config.toml
num_hidden_layers = 20
hidden_size = 448
d_expert = 96
hidden_act = "squared_relu"
n_empty_slots = 20
balance_loss = 0.0144
balance_bias = false
init_std_router = 0.00822
norm = "rmsnorm"
norm_eps = 1e-06
learning_rate = 0.00169
Below are experts of layer 2 (counted from 0) of a mixture-of-experts language model. Rows are named router (the router's row for the expert), up (a neuron's input weights, with its number) and show model dimensions 64-127. Each number is 128 + 32 x the weight over its row's rms, rounded and kept within 0 to 255.
Before each expert's rows: a language model's description of what the expert responds to. This comes from a sample of Wikipedia text that the model never trained on.

# expert 28
It responds to: Suffixes and hyphens. Word-ending suffixes (-ened, -izing, -ously, -ties), hyphens in compounds like decade-long, ellipses in quoted speech, and some table pipes.
router [151 145 101 187 113 142  54 212 129 142  98 122  86 130  80 116 120 123  58 133 110 162 137 148 146 178 147  90  99  58 183 111 146 154 138 106 158 155 107 182  69 114 106 202 131 137 110 138 113 101  90  87 115  94 185 140 160 164  79 136 147 169  81 201]
up0 [ 74 122 137 105 114  74 174 113 145 175 149 149  89  84 154  94  91 141  79  83 170 114  87 118 169 131 132 151 186  74 112 134 125 117 149 118 125 129 145 103 156 124 109 134 130 103 115  72 165 144 158 147 106  78 122 132  88 117 146 161 130 144 137 161]
up1 [131 153 136  71  92 129 117 151 125 132 103 160 145 154 125 124 165 145 147 150  83 146 127 161 129  74 106 140  73  97 122 117 192 126 121 142 120 129 115 178 123  85  96  96 123 142 110 108 190  99  87  99 152 163 202 135  97 111 142 114 134 137 163 140]
up2 [ 92 155 150 100 207 150 120 158 209 161 149  96 110 146 122 107  99 152 133 159 145 123  93 170 128 139 173 133 162 142 108 144 130 103 166 178 130 137  89 144 125 153 163 142 125  99 118  82 180 136 139  86 148 115 124 145 129  99 146 157 124 186  70 115]
up3 [117 175  92 173  82 179 193 149 134 128 140 135 170 168 109 115 109 109  93 147  91  97 146 166 190 151 139 164 148 164 170  89 163 109 120 151 167 143  80 148 101 120 106 134 103 116 103 156 124 139 103 142 116 102  86 119 131 157  74 110 129  41 110 224]
up4 [155 141 138 157 116 140 113 163 119 171 128 129 146 142 101 183 131 174  50 166 113 156 105 157  71 164 115 136  43 102 156 149 121 159 210 134 200 141  89 148  94  68 120 168 140 141 105 146 114 137  48  82 128 149 171 171 213 122 110 147 109 144 162 123]
up5 [ 83 113 104 122 123 141 112 119  76 127 168 114  63 171 126 193 199 115 147 145 170 128 180 136  95 139 112  53 144 131 130 138 135 105 127  83 138 142 125 135 195 127 129 143 171 126 128  95 138 108 132 128 129 102 130 168 130 122  82 114 159 147  73 143]
up6 [144 152 106 132  83 168  82 143 136 169 169 168  82 187 143 139 147 120  89 202 135  94 118 136 133 119 146 118 109 133 121 135 148 129 138 117 132 142  74 132 131 129 122 103  97 113 113 110 117 100  34 104 108 146 160 170  96 178 139 157 138 111  80 166]
up7 [ 99 147 169 176 124 115 158 162  89 135 149 146 101 112  95 177 155 152 117 159 130 191 128 124 177 128 141 131  80 124 174 178 179 170 153 122  73 171 120 144  81 114 122 132 134 141 116 162 105 132 105  81 117 154  90 194  93 145  49 170 150 154 185 176]
up8 [112 122 107 114 140 118  84 102 176  73 103 128 147  72 151 111 116 134 157 142 139 151  63 120 163  82 161  97 128 110 105 116 118 160 133 137 138 192  87 123  57 127 136 172 132 142 183  96 125 130 112 156 119 108 125  52  98 206 173 174 110 147 139 138]
up9 [130 112  68  95 120 125  54  85 111 135  85 149 101 199  86  94 113 132  97  26 161 163 170 148  95 108 143 122 115 153 130 181 109 103 154 137 128  97 187 168 137 164 154 102 156 133  77 205  96 110 104 100 141 116 161 141 127 176  77 128 106 175 153 146]
up10 [162 163 111 122 171 114 169 150 166 129 126 101  63 134 136 141  70  65 109 136 101 105 124 129 121  99 142 112  93 118 177  78 196 139  83 128 125 115 139 118 103  75 139 172 144 109 134 167 106  76 125 136  90 159  91 125 150 126  39 153 106 135 187 127]
up11 [110 128 143 151 108 143  86  61 132 121 147 101 142 132   7 100 118 111 123 149 139 105 106 177 132 106 161 120 137 147  89  42 141 118 148 187 128 132 154 203 111 114 126 168  64 112 114  92 134  99 101 141 110 140 155 120 101 117 128  96 180 147 168 147]
up12 [111 163 128 105  92 155 123 139 159 107 157 122 126 116 113 138 112 117  82 118 141 128  80  88 155 185 208 117 141 114 109  71 138 162 114 151  95 134 141 133 133 162 140  99 114 110 156 142 142 144 107  95 181 151 138 127 152 160 185 149 120 140 112 178]
up13 [136 185 167 128 119 118 104 132 134 190 105  77 107 151 166 102 152 113 144  87  70 187  91 181 148 137  78  63 156 129 128  93 156 178 130 181 137 160 118 160 113 129 156 155 105 144 147 135  99 149 159 117  70 163  99 106 116 132 133 157 128 161 118 172]
up14 [131 117  98 162 140 185 135 168 114 107  99 113 191 181 121 129  72 118 123 120 101  96 133 105 105 134 111 115 123 134  85 161  96 155 109 169 159 195  83 139  83  24 124 107 145 124 110 144 132 117 103 107  95 102 173  76  84 119 122 141 145 135 140 151]
up15 [107 158  80 193 144 116 137 171 110  80 121 176  97  50 115 157 105  98 142 164  64  65 167  86 134 118 108  96  86  67 132 116 104 165 159  74 106 115 165 110 112  99 121  92  99 112 162 156 146 130  99  97 145 160 120 123 160 127  91 151 136 122 116 144]
up16 [102 111 139 142 174 103  72 147 101 169 156 115  97 110 136 124 100 167  88  99 167 121 134 132 139 192 209 145 131 134 118 142 129 133 160 145  96 138 116 160 123 148 103 106 141 144 145  70 146 174 122 116 185 152 115  60 122 110  78 114  82 122 121 165]
up17 [123 135 158 173 108 169  96  97 165  84  92 137 145 133 115  82 157  81 158 141 118  90  83  10 117 168 130 115 190 183 195 144 167 140 129 102 191 175  79 108 136 115  98 122 155  99 126  81 144 190 160 141 125  64 117 115  81 100 155 155 121 106 113 146]
up18 [125 151 125 112 133 113 134  63 157 149 105 114  65 142  94 108 110 116 131  70 102  98 161 160 149 175 158 163 103 121 163  86 132 145  90 148 148 105 151 137  61 118 110 121 170 133 142 149 147 111 122 138 115 145 168 176 130 121 204 138 129 120  96 173]
up19 [ 95 148 112  86 148 132 132  80 175 102  83 183 155 115 105 168 116 156  99  55 131 152  71  88 145 130 116 143 166 125 121 121 157 170 153  95  83 161 109  98 189 119  75 156 144 118  95  86 117 120 111 125 103 131  82  71 117 146 153 105 188 138 145 153]
up20 [153 111 128 152 148  83 101 144 152 137 141 147 130 154  73  84 142 169 100  84  92 141 183 147 118 115 159  95 135 165 154 102 149 172 101 196 130 121  89 181 156 117 106 153 151 101 105 171 138 118 115  97 116 101 111 131 158  74 131 127 160 111 165 185]
up21 [132 117  96 124 164 138 132 117 203  72 144 149 123 130 167 153  85 156 137 120  52 126 145 120 150 128 138 151 158  86 130 133 149 152 128 169 161 148  96 133 120 134 163 167 139 127 186 119 104 147 130 109 146 109 152 159 129 134 121 124 126 145  95 138]
up22 [ 79 136 181  72 138 169 112 198 158 180 151  91 113 103 117  65 137 142  84 123 102 168 149 157 119 116 126 122 132 163 102 102 131 133 177 112 104 119 166 145 110  90  95 108  85 153 184  69 138  98 118 142 134  80 107  80 133 146 148 101 185 122 124 142]
up23 [ 94  79  98 124 120 102 128 131 147  87 137 133 118 113 129  88 118 112 115 209 151 175 112 117 159 159 100 138  73  91 152 131 130 121 113 143  91 136 110 132  88 190 121 200  99 119  91  67  72 161 137 122  87  85 186 168 115 118 140 158 104 126 128 134]
up24 [155  85 199 145 159 139 107 139 157 181  87  97 148 142  58  85 101  77 134 126 108  39 124 116  97 133 124 137 158 161 178 172 137 112 123 149 132 145  77 121 140 162  66 133 122 127 129 114 183 134  78  65 108 117 120 100 114 160 141 127 134 198 116 133]
up25 [182  52 123 166 112 147 127 118 135 202 203 148  80 145  69 185  95  83 139  90 121 164 138  98 157 194 189 104 155 165 134 146 151 112 158 166 117  91  74 151 123 158  85  86 203 142 113 108 120  99 141 167 127 100 127 156  92 123 102 163 142 115 143 121]
up26 [163  91  96 134 105 108  85 140 150 169 149 148 114 194  88 133 144 141 113 170 149 145 195 133 121 141 127 135 113  74  77 122  91 120 136 125 109 130  90 156 108 101 138 142 155 202  79 150 136 101 125 109 142 150 109 155 153 138 128 133 124 137  77 157]
up27 [141 140 119 147  87 133  91 171 143 119 152 132 143 142 128 112 152 153 150 102 117 129 182 102 120 180 162 137 150 143 127 172 155 133 196 178  72 157 140 142 129 127 148 113 140 133  96 119 104 131 142  88 161 122 181 105 112  92  72 149 153 107  94 133]
up28 [151 184 103 115 135 129 133  96 183 144  90  75 159 106  97 175 136 101  90 123 118 127 170 127 134 135 161 114 110 106 181 116 133 138 168 125 125 128  88 202  75 119 145 144 182 125 119 131 121 141 101 127 165 113 121 147 177 146 137 167 167 139 125 117]
up29 [151  98 170 146 138 125 154 142  84 119 120 107 131 154 134  73 194  79 110 180  73 132 119  85 155 144 113 103 131 140 123  63 117  92  98 143 168 117 126 132  92 134  88 132 110 121 142  95 165 117 174 130 202 121  82 168 118 128 153 140 128  76  78 140]
up30 [170 184 119 133 139 144 127 119 120 121 199 146  93 164  88  96 184 145  74 100 178 152 139 165 133 162 139 138 121 113 142 109 137 116  79 122 112 162 102 152 115  89 138 134 131  99 134 158 104 159  80 120  93 115 137 172 203 119 144 158 120 131  98 115]
up31 [139  99  96 156 121 138  84 126 124 115 114 160 149 179 154 182 109 178 154 176 104 166 137  97 103  96 179 189  99 138 132 117 155 130 158 182  61 135 112 158 107 158 142 179 115 163 160  85  85 137 139 108 200 130  77 105 155 115  71 159 170 134 110 106]
up32 [ 94 157 138 153 111  65 120 134 147 111  71 107 179 161 139 164 145  78  99 163 101 133  96  77 134 152 112 128 139 194 175 146 113 223 136 154 114 105  85 163  90 129 109 142 135 140 147 134 101  94  88 122 114 107 141 122 129  87 131  83 157 129  69 142]
up33 [188 156  94  70 144 161 147 135 129 133 109 138  80 160 141 151 198 122  84 140  95 201  98 146  91 134 145 152  86 116 156 181 143 112 164 156  63 119 130 115  93 157 151 147 119 167 180  95 103 139  74 140 126 161 112 168 129 101 178 123 139 144  51 142]
up34 [116 125  63 135 131 147  87 142 110 131 124 101 156  99  93 174  97 161 144 117 183 173 155  85  68 113 187 153 101 141 194 122 140 141 101 141 153 144  95 129 109 115 105 163 127 174  96 118 164 147 156 175 173 122 163 224 176 154  73 135 133 125  81 103]
up35 [134 125 166 186 128 164 122  71  96 136 172 138 128 144 159 112 121 140  97 132 140 125 136 169 120 105 155  96 169 126 103 157 113  73 126 163 121 105 135 147  98 122 167 135 183 149 134 174 106 166 151 118  91 128  93  92 151 124 151 172 145 157 195 140]
up36 [109  95 160 138 126  71 132 125 102 142  90 156  93 168  87 118 118 156 109 123 167 162 126 168 118 140 170 111 125 104 139 155  61 144  92 112 148  95  99 110 112 148  80 134 140 151  83 113 143 128  91  96 163 113 117 134 150 111 136 153 136 106 142 156]
up37 [142  79  41 147 114 126 181 153 110 148  97 159  90 108  38 151 187 102 110 140  17 145 112  94 119 160 144 138 143  97 103 163  75 112 157  93  67 123 146 138 146 193 125 122 132 151 100 124 122 102  95 130 180 148 133  98 149  93 157 151 155 154 156 170]
up38 [101 148 137 141 139  98 151 113 141 184 127  96 101 211  84 163 105  36 109 139 167 110  98 149 115 126 161 180 144  68 200 141  86 129 171 138 135 144 151 156 137 134  89 153 120  71 144 109 173 152 143  75 160 138 169 125 155 136 145 112 147 165 116 143]
up39 [125  89  50 139  96 129 156  98  86 157 139  47  90 149  91 141 127  97 149 138  96 125 169  86 128 122 150 157 159  92 152  84 136 167 143 150  62 112 109 151  81  72 150 198  89 153 108 146 203 114 161 150 109 133 114 147  75 123 136 107 123 170  95 215]
up40 [149  99 146 154 125 131  93 167 127 167 143 151  74 138 115 116 112 150 112 159  97 103  62 117 112  97 109 109 140  90 159 168  59 143  90 141 167 116 150 206 170 125 166 212  74 155 186 102 133  94 131 127  80  88 111  98 120 173 114  81 148 110 100 190]
up41 [174 145  95 123 173  97 102 209 178 144 136 138  80 168 112 143  66  58 109 140 110 156 122  83 134 188 128  90 123  90 155 132 159 127 107 149 127 128 161 188  91 112 136 110 104 118 141 177  97  63 123 100 169  87 141 154 156  92 139  95 131 121 168 124]
up42 [139 130 148 143 112  65 109 188 114 134  98 187 142 136  99  98 164 107 138 134 126 130 140 135 108 124 126 132  91 123 129 120 184 125 139  99 106  98 121 146  77 116 128 149 120 168 155 202 123 110 160 149 102 150 167 123 154 141 111 154 145 190 125  82]
up43 [144 137 186 106 131 157 107 160 167 149 173 126 143 122  72 116 148 114 166 186 135 126 114  89 144 130  75 105 130  75 187  75 108  78 101  68 130 119  98  84 111 110 164 123 125 120 168 120 154 121 104 113 110 124 105 142 154 140 157 104 137 177 215 114]
up44 [150  89 141 103 139  93  91 145  96 107 172 153  94 112 123 101 187 126  93 110 116  81 158  78 104 130  94 100 164 163 174 173 147 141 131 130 171 105 128 179  64 175 145 214 149  95 168 133 112 125 109 148 131 163 115 149 119 167  98 134 138 142 131 125]
up45 [149  55 109 216  91 144 115 138 122 108  92 124 102 196 142 124 162 125 137 129 112 120 183 140  86 222 143 141 148  87 150  92 142 140 144 117 120 172 176 212 132 122 103 166 138 100 179 135 118  43 102 160 122 113 131 175 152 153 125  86 132 145 151 163]
up46 [132 173  72 197  95 114  75 137 123 155 105 130 124  84  77 113 171 144 101 183 106 182 138  85 144 127  97  89 146  79 161 134  93 121 221 109 147 195 109 147  81 131 136 191 138 125 100 184  95 135 119 113  74 138 152 171 204 164 154 152 146 142  99 165]
up47 [108 134 153  82 159 151 159 132 146 120 114 117  62 159  93 167 137 137 127 165  61 149 185 128 126 166 128 167 116 115 131  84 121  94  74 119 106 140  97 150 127 116 102 204 151 110 165 169 158 118 155 103 104 122 114 164  96  91 148 176 154 137  74  67]
up48 [124 134 185 154 195 108  39 182 149  98 133 148 181 117 137 147  67 108  77 149 161 182 121 108 194 118 149 176 138 144 139 119 125 128 149 138 108 144 117 170 178 172 105 110 121 169 120  89 137 159 147 111 154  99 101 150 125 174 114 161 136 148 155 124]
up49 [126 134 100 139 124 110  81 154 131  88 121 112 169 141 151 118 102 136 120 130  98 184 119 122 103 174 116 105  93 139 209  65 140  77  68 180 132 101 113 128  86 146 185 127  96 102 116 148 106 171  75 124 140 113 185 100 142 105 152  87 150 120 119 119]
up50 [104 109  85 125 151 196  77 157 184  59 128  91 188 112 128 152 108  79 104 127 138 178  90 151 125 140 120  92 118  94  62  38 119 142 139 188  59  53 147  99 154 165 151 168 121 131 107  92 120 121 125 120 153 110 143  77 104 135 129  98 138 146 114 123]
up51 [107 102 158 110 124  83  96 142 129 101 152 153 138 107  94 162 145 155 162 148 129 123 131  72 112 153 143 146  89 100 210 120 178 130 156 142  58 132  85 181 144 144 111 157 146  86 140 146 133 144 100 110  80 172  95  84 148  50  95 108 119 143 130  61]
up52 [129 169  93  98  80 212 115 118  99 169 132 104 149  91 143 132  82  73 114 122  81 136 122  71  30 127 128  98  77 144  95 172 117 234 164  86 120 106  81 120 137 101  98 158 133 172 137  91 131  82  91 126  68 150  87  54 111 187 128 131 144  73 117 176]
up53 [158 108 132 193  92 157 126  77 116  50 107 118 155 128 117  84 149 100 156 126 184 130  54 150  77  61 133 170 134 120 222  78 158 140 102 126 162 156 125  73  73 143 121 115 162 123 128  81 144  83  97  85 114  96 168 182 162  90  74 205 158 231 188 148]
up54 [ 90 136 111 154 136 118 103 125 162 161 171 118  19 186 143 166 120 146 159 123 106 105 101 164 107  98  40 128 120 103 108 121 122 122 101 132 142 100 184 120 149 102 158 130 117 152 102  65 106 150 135 118 152 164 152 146  94  98 112 183 160 120  87 131]
up55 [148 143 104 116 114  78 107 106  82 116 127 107 138  76  73 135 156 137 109 129 139 127 138 128  56 101 113  90  75 135  88 189  98  99 161 111 175  91  92 105 107 172 150 158 162 111 103 100  77 120 109 128 136 131 141 154 103 160 125 108 157  90 100 134]
up56 [161 163 124 103 109 123 136 101 176 181 130 138 110  85 137 128 125 132  97 102 104 152 103 139  94 151  97 131 147  84 149 119 195 140  86  91 110 117 102 130  94 105 165  40 188  95 103 135  49 149 141 160 109 154 115 182  83  98 103 195 179 125  95  98]
up57 [145 158 128 133  84  76  73 181 123 157 140 151  57 140 128 138 193  98  97 173  83 131 159 106 194 133  86 144 120 121 103 115 144 187 115 155 104 108 127 132 134  89 132 179 206  85 114 170 122 107 102  79  97 181  86 119 132 133  66  86 117 140 133 172]
up58 [160 125  98 111 125 169  49 187 131 153  81  78 111 138 157 114 199  98 161  83 103  94 178  85  84 130 128  93 114 128 137 131 113  74 198 140 167 128 138 126 168 123 161 107 106 195 192 134 179 165 132 138  96  75 133 109 195 114 112 133 167 110 110 148]
up59 [146 155 189  49  87 133 130 160  89  96 169 179  72  94  69 111 163 112  92 114 136 202 115 116 106 140 123  98 139 137 195 124 107 153  71  85 116 133 139  68 118 107 131 158 143 137 145  94 156 142 132 190  97 104  67 184 108 112 228 204 105 168 130 144]
up60 [120 157 126 120 140 143  61 179 108 127 108  83 113 158 111  85 147  82 119 120 149 139 176 162 147 142  89  83 103 144 139 117 175 175 181  76 141  99 158 144 166 153  83 158  74 226 134  95 155 121 160  68 157 133 144 104 179 168 111 165 138 112 112 126]
up61 [114 161 172 171 156 137  67  68  95 144 156 163 124 145 166  52 155 118  86 173 119 150 149 147 121 144 149 137 159 114 153 152  69 141 165 114 111 147  90 136 144 169 103 126 131 122 172 139 109 145 108  97 149 153 180 139 149 174  85 137 104 120 160 142]
up62 [120  90 159 113 123 108 139 119 108  93 121  89 107 103 125 131  85 145  59 131 138 188 131 167  98 136 140  94 160 130 162 120 124 116 114 120 205 140 120 156  83  98 140 123 141 118 122 134 161 146 127 106 170 105 176 137 149 165 134  90  82  85 122 139]
up63 [124 128 160 158 116  79 111  90 135  72  98 123 148 149 129 151 107 135 144 110 123 146  82 167  91 163 102 118  42 141 126 148  51  88 124 159 147 128 164 139  98 122 115 135  59 137 160 123 169 120 130 125 124 113 154 163 108 167 115 142 156  94 128 152]
up64 [170 193 131 217 158 135 108 110 132 142 103 134 143 162 141 128 177 102 109 139 142 145 129 139 128  88  77  98 143 157 107 111 106 130 100 219  87 154 101 143 142 156 150 131  90 150  89 142 103 173 121 130 130 166 112 112 132 139  75 128 139 127  90 185]
up65 [129 134 103 104 161 175 135 136 158 106 124 142  39 121 120 122  59 131 101 124 172 113 117 122  69 135 159  84 169 112  92  65 147 132 120 187 113  47 111 179  69 106 103 115 143 116 141 125 140  52 101  77 127  95 140 171 126 147 106 138 164 155 110  96]
up66 [ 71 188 130 167 114 138 153 131 102 128 106 114 126 151 123 101  69  98  99 163 169 127 103 154 166 159  89 132 155 122 116 184  98 120 159  85 152 149 137 151 127  46 177 198  44 107 136 173 124 140  78 134  93 100 160 158 183 110 159 123 135 118 111 136]
up67 [171 149  71 108 100 113 142 141 140 142 137 160  97 108  65 113  97  98 181  93 114 171  82  89 135 142 119 139  85 128 179 146 142 165 108 156 184 124  59 118 115 189 193 146 158 187 125 125 168 133  82  92 160 162 121 162 154 144 133 162 124 104 183 160]
up68 [117 144  88 162 101 106 154 189 108  88 186 161  96 136 129 133 133 107 137 207 120 131 157 103 102 136  99 157  99  82 175  86 141 143 104 148 128 138  76 118 111 115 127 185 193 169  59 151 120 112  99 154 108 188 100 110  78 129 126 129 127 113 149 161]
up69 [138 180 179 115  93 138 133 165 159  91  99 130 146 117 141 122 136 115 149 189 144 123 156 123 125 104 137  93 143 125 151 125 130 149 176 206 111 123  72 136  85 108 122 146 189 165 107 150 123 162  80 113 121 129 104  76 156 177 179  66  69  90 130 172]
up70 [ 95  77  37 126 161 138  98 132 163  99 152 104 113 136 151 126 125 165 146 109 103 141  38 174 147 124  98 118 122 129 167 144 125  86 145 143 139 106 139 166  86 137 123 155  66 134 124  99 116 143 143 104 154  82 212 145 121 162 137 170 117 170 155 169]
up71 [201 154 181 151 113 120  79 163 163 214 177 114 170 133 191 124 112 113 140 139 122  86  93 190 127  88 171 107 144 109 138 131 197 105 191 157 108  91 107 151 153 116  95 156 143 121 125 112  94 125  97  50 104 134 167 111 122 172 141 175 157 134 175 160]
up72 [ 79  66 186 104  88 158 185 110 184 137 162  91 168 147 106 114 121  73 144 140 141 147 191 134 157  86 152 123 139 113  82 169 189 129  85  78 177 177 116 164 112  80  86 148 172  80 156 176 178 150 138 105 118  89 150 152 125  79 170 132 105  72 116  65]
up73 [121 108  69 162  81  49  98 146 159 171  97 111 110 111  70 139 115 119 159 121 152 106 110 103 116 158 108  94 124 147 121 117 169 162  73 133 110 119 120 151 115 161 149 161 144  76 130 161 130 105  84  79 176 211 106 162 132 125  97 144 175 153 111 169]
up74 [181 128 118  83 101 115 139 118 133 152 135  66 107 126  68 139 175 125 114 167  95 181 141 170 103 123 168 113 196 102  91 116 132 143  96 202 124 134 107 161 107 140 151  84  69 153 165 122 115 154 148  84 172 153 134 212 108 164 141 121 133 112  51 129]
up75 [178 171  97 110 124  55  81 184 146 131  58 102 175 103 133 105 103 153 134  98  70 150 107 126 118 157  82  80 156  96 147 154 149 147  91 103 130 143  91 126 163 113 146 139 101 102 104 175 140  97 145 116 112 120 169 112  37 112 161 142 122 105 109 155]
up76 [151  73 118 162  48 110 172 141  93 185 146 162  53 168 134 113 146  83  96 133 102 149 141 155  96 120  73 144 130 124 143 141 116 146 103 100 186 130 106  79 109 139 178 118 107 121 141 119 173 155 149  98 127 107 157 135  94 113  83 172 141 110  90 133]
up77 [ 90 175 140 140 135 133 106 127 174  63 152 107 185 125 117  99 102  56  87 115 122 154  95 174  78 134 128  94 124 152  83 152 204 105 116  83 100 127  97 188  98 132 137  80 158 176 157 177 100 125 172 125 112 174 112 133 124  87 141 105 106 114 110 122]
up78 [110 112 198 142 179 127 151 128 176 166  85  94 167 174  76  90 143 133 116 130 178 136 192 127 153 153  79  76 172 158 167 121 127 185 171 151 124 145 105 170 128 126  99 162 194 118 130 169 148 127 135 144  99 123 104 106 146 107 105 126 136 135 129  87]
up79 [174 110 105 205 120 117  62 121 125 123  82 116 180 138 121 136 107 136 145 176 109 124 140 114  75 165 187 136 109 150 157 112 147 123 166 145 128 142 131 125 157 119 116  92 114 149 101 129 141 118 111 103 203 122 145 146 114  97 166  65  99 143  68 100]
up80 [107 123 106  93  95  90 136 184 136 127 160 103 160 176 112 131  95 110 119 189 133 139 110 129 136 142 147 121 139 115  66 162 135  98 126  86 202 118 128 192 111 148 146 232 128 136 150 155 119 150 101 107  86 153  97 170 100 132  95  65 115 103 117 147]
up81 [ 67 127 177 148 169 120  50 129 120 126 115 136 122 128  96  61  63 140 105  98 146 126 132 165  93 130 147 147 157 127 105 152 151 152 244 160 154 106 104 120 101 122 148 136 101 185 190 108 135 139 130 207 169 149  54 134 133 150 116 124 146  71  82 117]
up82 [113 156 109 141 120  85 124 136 167 112  93 147  92  94 150 168 110  98 153 151 140 144  88 163 115 144 219 127 157 105 131 154 129 100 159 158 108 164  86 170  80 136 107 138 129 138 108 128 143 165 186  98 156 104 153  77 117 136 112 145 152 117 132 125]
up83 [109 179 122 148  90 131  85  79 150  71 128 142 192 183 124 137 150 124 169 134 144 125  65 156 159  52  90 101 115 136 139 174 153 149 161 122 193 128 152  99  92 133  94 156 132  92 103 132 114 107 141 135 151 155 144 154  67 151 103  92 109 123 114 102]
up84 [137 119 177 135 172  73  72 171 161 130 136 165 210 126  89 136 169 180 117 156 133 120 118 153 119 126 139 144 140  96 160 134  91 129 163 103 117 155 117 120 119 140 182 138  75 105  89 184 128 135 110 117 111  94 168 163 150  50 148 179 144 144 147 128]
up85 [147 109 151  98  96  95 134  79 122 139  94 128 149  67  77 112 187 125 170 155 167 152  93 148  62  83 108 113 145 100 134 116 112 172 165 123 101 139 115 125 125 143 130  96 164 112 130 145 149 100 121 120 176 145 166  89 147 127 131 162 171 100 109 131]
up86 [142 177 125 108 161  91 118 137 141 150  99 110 141 107 100 115  82 107 123  71 153  59  96 162 217 137 135 128 112 110 123 117 168 154 102 147 101 209 137 163 142 135 104 182  92 124 159 171 209 130 181  57 111 131 152  81 150 119 140 154 163  40 132 112]
up87 [171  99  91 102  94 168 105 145 181 166 136 173  80 120  96 150 151 117 145 122 138 117 111 150 143 136 106 140 123  84 172  93 129 148 167  71  80  96 110 141  95 146 175 160 154 108 142 133 163 169  89 105 129 159 119 154 182 171 150 138 169 158 137 152]
up88 [ 72 129 137  67  88 134 154 105 119 163 133  96  68 135 150 118 136  87 115 146 138 119  86 119 166 124 134 107 147 141 157 105 198  63 144 180  82 132  96 138  30 130 168 165 128 124 158  94  73 132 125  86  98 119 118 149 187 133 135 157 149  94 116 232]
up89 [ 86 127 106 129 103 202 152 117 189 157  93 172 179 142 142 194 142 127 149 111 143 155 112  74 111 128 149 131 158 134 116 117 173 145 171 103  55 121 146  92 134 116 124 132 113 144 120 142 185 132 157 107 161 157 170 122  92 122 114 133 150 122 183  99]
up90 [ 71  99 120 128 190  41  98 185  83 105 106 114 129 185 129 134 138 148 114 153 145  76 126 115 137 102  92 108  66 105 105 187 143  67 145 112  78 106  88 186 124 137 100 146 105 135  91 113  80 107  94  81  66  92 121 122 148 160 110 154 150 170 136 146]
up91 [102 165  81 121 168 118 107 163 116 109 136 121 163 113  65 151 151 168 115 113  70 150 144 148 131  78  55 132  91 164 137  77 148 150 131  76  90 145  99 158 176 115  77 164 149 107 133 191 100 162 119 157  74 126  74 155 160 175  64 112 169 166  71 192]
up92 [ 64 138 113 135 110  85 137 118 154 113 101 101 126  84  69 150 134 121 207 158 119 100  94  85 134  98 101  93 102 115 124 136 146 134 169 162 131 153 139 130 109 130  85 167 105 166 139 132  87  44 113 149 115 100 118 148  63 114 171 135 186 133 160 181]
up93 [ 62 126  75 118 120 136 156 150 156 116 145 191 192 189 117  81 131 136 100 145 179 167 145  73  99 126 124  67 102  96 118  80  71 114  67 127 182 121 142 104 118 155  81 146 104 124 152 119  75 150 139 146 149  75 166 141 111 131  85 143 129 127 152 110]
up94 [135 183 109  77 157 112  83 105 190 195 157 163  95 115 150 123  98 120 128 144 143 147 143 140 123  96 113 103 139  93 124  91 160 107 141 215 103 159 138  46 148 152  76  99 124 158  89 160  72  73 157 133 182  97 122 163 147 167 136  96 168 108 187 155]
up95 [125 212 136 120 115  64 104 159 116 133 177  91  91 113 175 100 121 146 113 157  89 154 155 128 185 163  64 169 117 131 120  95 173 119 106 178  95 154  91 173 107 118 109 116 176 120 114  82 170 105 162  90 137 106 169  81 100 161 111 116 140 111 104 115]